{"shared_expert_gate": true, "qk_norm": true, "lr_mult_down": 2.0, "final_lr_fraction": 0.02, "doc_mask": true, "max_steps": 4391}
Below are experts of layer 4 (counted from 0) of a mixture-of-experts language model. Rows are named router (the router's row for the expert), down (a neuron's output weights, with its number) and show model dimensions 0-255. Each number is 500 + 25 x the weight over its row's rms, rounded and kept within 0 to 999. Numbers have three digits each.
Before each expert's rows: "raises" lists some tokens whose logits its average output raises strongly, later layers aside. This comes from a sample of Wikipedia text that the model never trained on.

# expert 4
raises: "\n", " |", " and", " a", " the"
router:506500494495500539508526482479484518515468538499478524469507450499442499467548510490515483528459486449531528462548511470467519495459542547491493479509557445488465489448545485537500524515518490486490486516522502461483504500474520497527478496486517525482480507561468496542502483457516536480477505499519552490544511510501515484505513473477487511503501461481534485549469525514473457539497501504463488481491514500488485546496531549510517507524454493522511516478519521502494491473502510506462497519502489517483511526480509496500507501518537451525511507529488528501497519517500483519529513499482509477501526523487464513518479473483560537507563508478481499554510466468529504471532481496500517457507461515487511508515483518523492488492505477506483473515534500542541474458548464
down4:522533496512517513520511498505473499460489535500512479503487474489543507497437521510517504492477510485494523519526485476550490467477460526507471527468456476488490499555443508530439487518484535476512507531504544504505509488513510501508500477489490505516488484473540519536564489558477502483489526493483506474494546548498500523467483476516469511549477513504487566513522505477533520498537509544500467485539476510496539486494517508502436503502537509481500516494527473485530499530522534561493491541508484478477530521533509503476488506402545536464512493476487517545466478520500485483510492514543513509525486463543494488523500536526529494516475451525504491499502505497495520494525572532491483518507499499486489500505504485470484490517516500490489510489484536501503473485520500

# expert 0
raises: " and", " of", "'s", " in", " at", " on"
router:490519499466513519439509485504499526533517484536515519522497518483470485477481484493469559495534475497445488494502500487507494538456466499519469482514483459532506515549507497489442487458473500489489489442490470483511520470472484505499479533476487518498538448502495484472508534527515517489530468503495487509492513486506530477536495500516463550505559531504510516521465489495509541475493558509481490504515465510482484476559519465500505500497500530475467492499509490482534497493496481495528465480526516488472480467486443439526488521494496490492500517454507494504503523502531511502499502522481504533504507515467525419523500510505516466492501493509477478444516497503439518561448452521478491481508523486450507472491505470477481521515503496470505495468458510533479517536532474
down3:500502461538502516513505507502493515481481542483487540499468497490500556499517515495541460518518506473512521509483539531537466495473492481542472479509509428457524483484479540493492416497506500537517500498482506535497481517529517529496484483506537537542501450564490524495538479498499533482469485507479513488476460540511535545478498476515493491494473474502476499485492490460519480527474504492518496519488494498491495476509489491511472527537471542526516532472456492512485459476566492536536482495459461480532480461449498488497489482481486494540536473498524517516466511516479484516459514509490508485547511450469489518470503485503497467495485508504488506478484508491439512492523517557463525476541492470464486493508514485514544505481514483455512481506485510493496516490465541

# expert 5
raises: "it", "ed", "ar", "-", "pl", "ing"
router:499539481494477495491483455515474496496487510484491524478483473485561448466511478535516499470546487496565539516489474509505523466522516468481505532495481448488441540497480495508533496549555482455489538477477538493522475503562517474481523516499460472487448521466493482515497495559482488491515543493476539538494501503505515546500491487514491479475482508524483511543494509520490487533513526516527538517478475530488500545516463447485518504492524507494527521467498505459491535494506485515503549499471525505527500501512535494474523505490491541496486488499508494509487451516478461492529514480556490456503491487483487480522471536508489468517518513468504498554482553509536475458530504496499531527482532489493478540490483498496519485490507487534486446533517479503473518500498501
down0:528461563500496522500490533472509502497505457520505519512504501500497510528505534530488511524509491518478517506532486551470474512509461568479492519497509539516514457507492508515506513459501537500496496486505524500472531529495560453543506489444488493531519505511500505496476450542485536513470511466492548504526518487481554453453523495468504463498477485535495494482464533538566470483528490503516498505478480484491507508490521510468514499517523468540495495537521503497478450518502506517495482511476505471448489487558503446492528488494525553521488502520512513501499498509468488501522468511502467489492536500480522471490501508498524477525471478497474496511451481512488485444480478496487509541489494547502475530581518486473496487528522514520499496558519516539500494462519518

# expert 15
raises: "-", " |", "\n", "—", " and", ")"
router:473456454539504522520481498513489485506495559491493501497504496511476501489490513539525471496465487473527512478504474496458529490548557486490504487496553517465509506457483499517514484538531461461460487529516528449532486526512490528530497483499505499508466546536500487542510503492493509482491504524544524496556463483506480492469514495469496495511467425492494504523492537504526486570480477478504481465543488518502501565482507494503528482497481490519538471460496517513507537509522489489475505511475524462472499558506514500496527467508504450506515506516446489483479469500479467527557500493512489446481498505496479545536494512455518531499520499486502532536506560493535508460494498519529501457492486462514488476497506489514499485471485493479492491525531470533504475476524495
down4:486493504472497532523500457476540514471560465506497510488509463484493496507488501528496556493512494512520491525574502503539499497493503501495463489503482448518536558490510474505499493487496481502501501513482507438504520505526497513472489460505463478452497484523509533510483491545528468570503524505464547480500512499498526550472457494497507517507514491502498507478539498487509505544481492535454488525498493521508511530474503473501535460498494507531496498512471527513480558472493506483446524491510510467502513533432498497465498548503506513474501506492508494480513527502450502481484532454459526520463515498525508473501448467528471518463513536462510535430474472511497533512494492519536489501483502503501450497525561461515485492494537541484484505505482489510498491531526497

# expert 3
raises: ".", "s", ","
router:499539516474477520444499491465515497524530512530489471519505530524522493513484511483481509519559512499540528491488507500523530511513472513486489550492489410495529496483482497464510495497515502491495471506528516476521511494552496477496503503515503533531489536466494478483486528527493545487532493549510521518507493507496526523472470517499535508527553499514499489477492458474526523517508546528502539578478508516516534520479518484478472480511489486464446512511497488508560489483514459522485494508458519499513489503487467456498518518494510502505540484497495542534496472510498501466490480508519502501539510491449511494507505494490516459524525458551501466466463460521483504513492503509478468543515504504473454532483465489500534516517489494532483485521423470453483506503433488
down0:495503494494532510493509522485508541482525545507489471491464472522517527532531505500476539537502506510456526476490484508503509489518549457555497523518520483511519518444486484497498511488521512516497503524484467513533544486530486518488490520507539552527490480503496520500514554527480534512523529503477580506482489512416525519518545482477493498457494475489516492488526487501498512505506533525499506510470529493535540541489499504444498517507540498497469506521492521543488452531535471487510512526528499490472482466483479514516503483452438443498506484513494518463521479478485488490564491514494509462448501445500541489517534553491509508511494501478480499510500503511520525479470508504534539510457505477568511556514511486486499500531470498520503512515500504488508523517483492

# expert 11
raises: " the", " a", " its", " an"
router:504459543457499515512487546490515503502523475478474535480525517500520514560554519458528500495483482549483498559502497477519497493474483505477460472473452524502489524529510490549534473548494531527515455508532459530469485444511515471507506442476491460503497472499547512516452499494503509564454522493494450479474490480438511512506477507460520508511480520486515499506518475513484467478507447495494479460489509480504520455502486517501492518510503523496525516506503526497447482500490501533518489522490485500523507537499534504548483503507543508516482473440513468497515548511506532515489484468492488528516507531527522508489492498509465489486501475504497460483557439485461482530533507486489502452485517509519525487486515484503459489474518508513510497493509494465510493533485521
down4:485500503454530493534515479502533506510466534484466544524543509471478537486496523477541553491475541502495542463486479508534528456506509475479517502534504514486492458511515494514521525477545555461504529506544518466495513510532525515531450486501515484510475501521500479459486469483518504465479508500486557526540474493523533480536528489520506524539505486473479500526484482472506501449490515514485541528508544521511457492505475538464538494458510472466471481514513540522512553473458498506486480464515515539511504493526510483506486488455468489463492502521471478501498510518498508538456516513506485479512467476515501508513514500565489524480496509483466499540479482485531490514434529468501503512493488487489478471521420448512510485523507485496507490484531492495503502502517512

# expert 14
raises: "h", "s", " and", " |", "e", "ed"
router:510481484501486481550518465525455497462506484498464514451493475454524497492474528524533505484490486509498513486461525508500466480495487452508528542487529532481496534502481522466536514490512488484556524528444544484512508524471486518492487499493501527527518521471490507505472551494498495468491516470491497479502487507507478444487499490514468497481491528487502487491470500509477515595488470488459478497518496513475431556471453463513535505479544475503499459465465475541444504515487465489489486507503496505476524543524500512488466491495446515487493502527504507476468500501489488501483510487560505469452468486513505531493497516520498478518478548476520543474470533518503480477481505556542509483526491478571511480486497500486517490486510509508496478492509451507508489516501494
down0:476550508532462523577521511446481535507519503498546552483511493507505501529500483545532477459505483518494466522502501502485555483503503512458498430500521485486492520481476557503487499504527455497498528530457495511501476463516470492505523518507489503474502500511517485505520482491517523443467518516530556488502476493542475509482501503444489470503526513489515504490509512470546485535555485495505489499458483526489528474541487500487490465520498508461468492530504495486474513462481555520482474560542511493532510490535518502472490517467485510493478483483516448478467512543516506495524549493584474507486490468508520485465465474471519505477477507493478508446487485541519489532490500480502494526515475487492498514508473502497487509488469490458500483532486493497484482518512516

# expert 7
raises: "'", " or", " and"
router:497488500520542457546532508516519472502483491531500468507510495476550511455530523491494466473478569483510471488516535499527483523527498507529532524482502474552475479490497545490474528444448505517517508528494487562476514507461491485501491526497495523488554472468474525479537496508533534497487492468485483511475520523515447478536470503550540497499513553496508481471503465504511534505494492520522486532477518449513518457519508552494479509492433481504492455558529458480496477490522561513501502513486521514538539461493473514476488527505487509504501492528518483488496493528511468479478538530464488491515530520507510512517500490520494476512513522486497513498474490496499500501488506515491513578518483491489476490498484518503450497534486482527527515517473527491501485487438515
down0:530533508521562517494511478513528531507516467483518482477461495514520455503511455507543468502505500531507511448507503516542470520511484522504475559522501474531432510483517517541503538485516508492512494538509494502488485522447591486517491513455512493495523494520520483465507492480459504510488482459545480466512510462497473522545515513499498492517472496440493503488455454463501502477520522538511470441506516527480494539461485524493512502493503516509515491482514449567514538492487507503492478491480478499484499510515506493521524516448527463496492515506509476517454496496469496506489498491489504511484523442474500520501481525511540511522499471473476491524467488481463469533525497490499505473505520495520497455504506524511538501477523448490567491545513483505498484480533492

# expert 13
raises: "s", "n", "it", "-", "m"
router:472486493503480486485502516485523502495476476500518499551498497500472484471469438491485531530505513499459516496495482523494474539464503489525492545487538530487554534530506522471489477441457512550467502472555528488539549564524489478507470505478508483498540516524482506460513525458492521491531485482473496522494510531539528485476489515502466490501510508530500497475493462472511503470492471479500502491505498497502484490540536465491521506503496507510517498531526470503570462489488482504532485508557480567514456471523499462487501515503469525496501451517478464487493513478493436480503471533472495528478464472508510515483519431470478533498470522516484558467466535502486509505502481489499491525477499502495543499501474469496534501451499521477489511509462522500521484501490494
down0:454413492524507516518499481554513481526524527477500511492503498536498460500491481487532523485505485470515467480527469480459503497520516429507523526536494491476524505457539508442434501471498516501471474517526525517485493494492478490489478471502486485496537512463515509534467521477505464492522486536513507504492478554520504462524459507556464463506497538504498493508483506506517501513503524527488504502519448535496454545523487513485524503530473509475522529519498515506482530495509471491519492519584519528494500472477504504472561514479539474507498499526491494466453520505500453506513528480509494512469530519525488545514534480455493520471487494502476456495478534489548504514519514480527511506525484482504536534484477513505468478491502497510490522513482494502528441492512461

# expert 1
raises: "-", "S", " S"
router:542510501496501462494525560486489514546538470508510470547514512508457487462500533468488499497498556468473465480526524495514495543504494498512504515497511474509503442486472538481470482478479507509490502525475524519508535512515499512481485531474500519533555466521481483510554499503511537482501447488503485522488502513500518466490522526527531498514523513469510513486504476503521515467487531492528451551504493478551459461521525530506488500501435469494489502510527481512528450489481502510502483495551528463522529448480466476463496512505478538519512484512496488480491519484512513455458524536496483528505514496510541482536477477514496445501491438505474477448461491521480521503474507492485517571504486510493483488500499513492460501562476487492524519513468523499471536524500503
down0:529526549495483528498542472530526526452508520511503517543545510505491486487494533472472501489517490508504504475475491519522524503516524500532506491499516481491495455480505482488487514476523483481491470465516497510438505537495462522479463522489532516469510523508453499492508478523501551514525466547524482511496519486510556463541520454531497506538574501586497473499504496470481496514483512503493543570534519505542478514520487506506514481523469487455513494528498475524488542496499510535502484482503520505490477483565489479454476499466557455519524474491508505487474465488501472468448473505528509492518471487536517498557482488525518485483489508493522499534469506492481538507508473512509521528488483514501500529458532487481481531512507532473516537523526497532485516517493506

# expert 6
raises: " in", " and", " of", "-", " the", " with"
router:490541499470471509506486480512495498536494471486519542479464508516535506559479488488490514536522440511467510554514477461503487484491487525467490440499445535534509522501496473491510515486467487520560542479486478472469461475487494517495518463491495509487476455501516468502451465503500475501526502516508502476485526531507510497529458492501492503515518543506506504521485479463444468481518454516461548504484468500478484445523483496518493485508555494502525492474511540488442507511487515491511485476449471496487518542535529481529543538499538512495497518496562502496507531541519534507474456485488488527512490512509500509530494485518487504505476522518472468524530441500481490534531500504488497474529495497469502504465493496490482536466530501503481493451486501534536463535511523
down3:504458482462489524521508497526475485516502505481527528522500498514528487492505504472533452534481463516525493491492519486528497496485526469498497533503539481478507541466487491550487535490521484517483504480512516458477510502522506523462500479524533501446478439506503504521494495503488495493532510514454524488471489495495512528519482459505487488489525523501476491479536517468571520497520516493498505571439492499479514489549497501502487486479494473518496471460473492496543543502492500485504479483497483504497460512469469536537458502431475494526468420521454496492487482516530538482531486517531523523534461452510513516503478516502497470478516463519503468518465515471475454512505485477483566504478451491474560485516483521460526480499499506483518489523462466479499517514490503

# expert 10
raises: " |", "\"", ").", "]", "),"
router:467508470555511496477509478486507492489497525516498465497512565509470511457521467473509489463505470498486517483499496512473484459502495505462473460543485518513572509507480494461501513520441497479479494490488493463503507523493486537519470457505478508466535517524484496453475492483492467514509501482518473496512437482513506547493510523501460483496518493506492534494525498477529539514469489494471482510531529522532454537527493501503468492529502484496483468484489510516506557482531499482449468478501479503466487496452483466520559466486498444509494539478463488484496471506525459547513521491497516465508515486474458551515486502483516534508483508529529465479523506513520516461520496499502482477511504488516516440494528519518476498482463534469496553493531466492480493445530471
down3:514503499455489481461539424532556530491512522478497512484509458477495481537472515485491464459491469509502531475483481492556492473555471508501524513487463506492484508492517499492498514496472518503493502461509469503491463552517454507513489533477475479526491524479500567482493490507484553529488473514523478503448480481460548531470482471489495490484500500535517513540467516482498524502507469513527488522496491446511511529483493553480484486511492493504484466503559509473520511541530514494437503523510513457504501496472504494514529479445495507532518469454513482456511482528501478470512509489553500538455518491482532535497490500497490472524472503536465514500514523528543467478516480487501487491473459463480491501483483492500529484526512514487496517487493500501535470459538467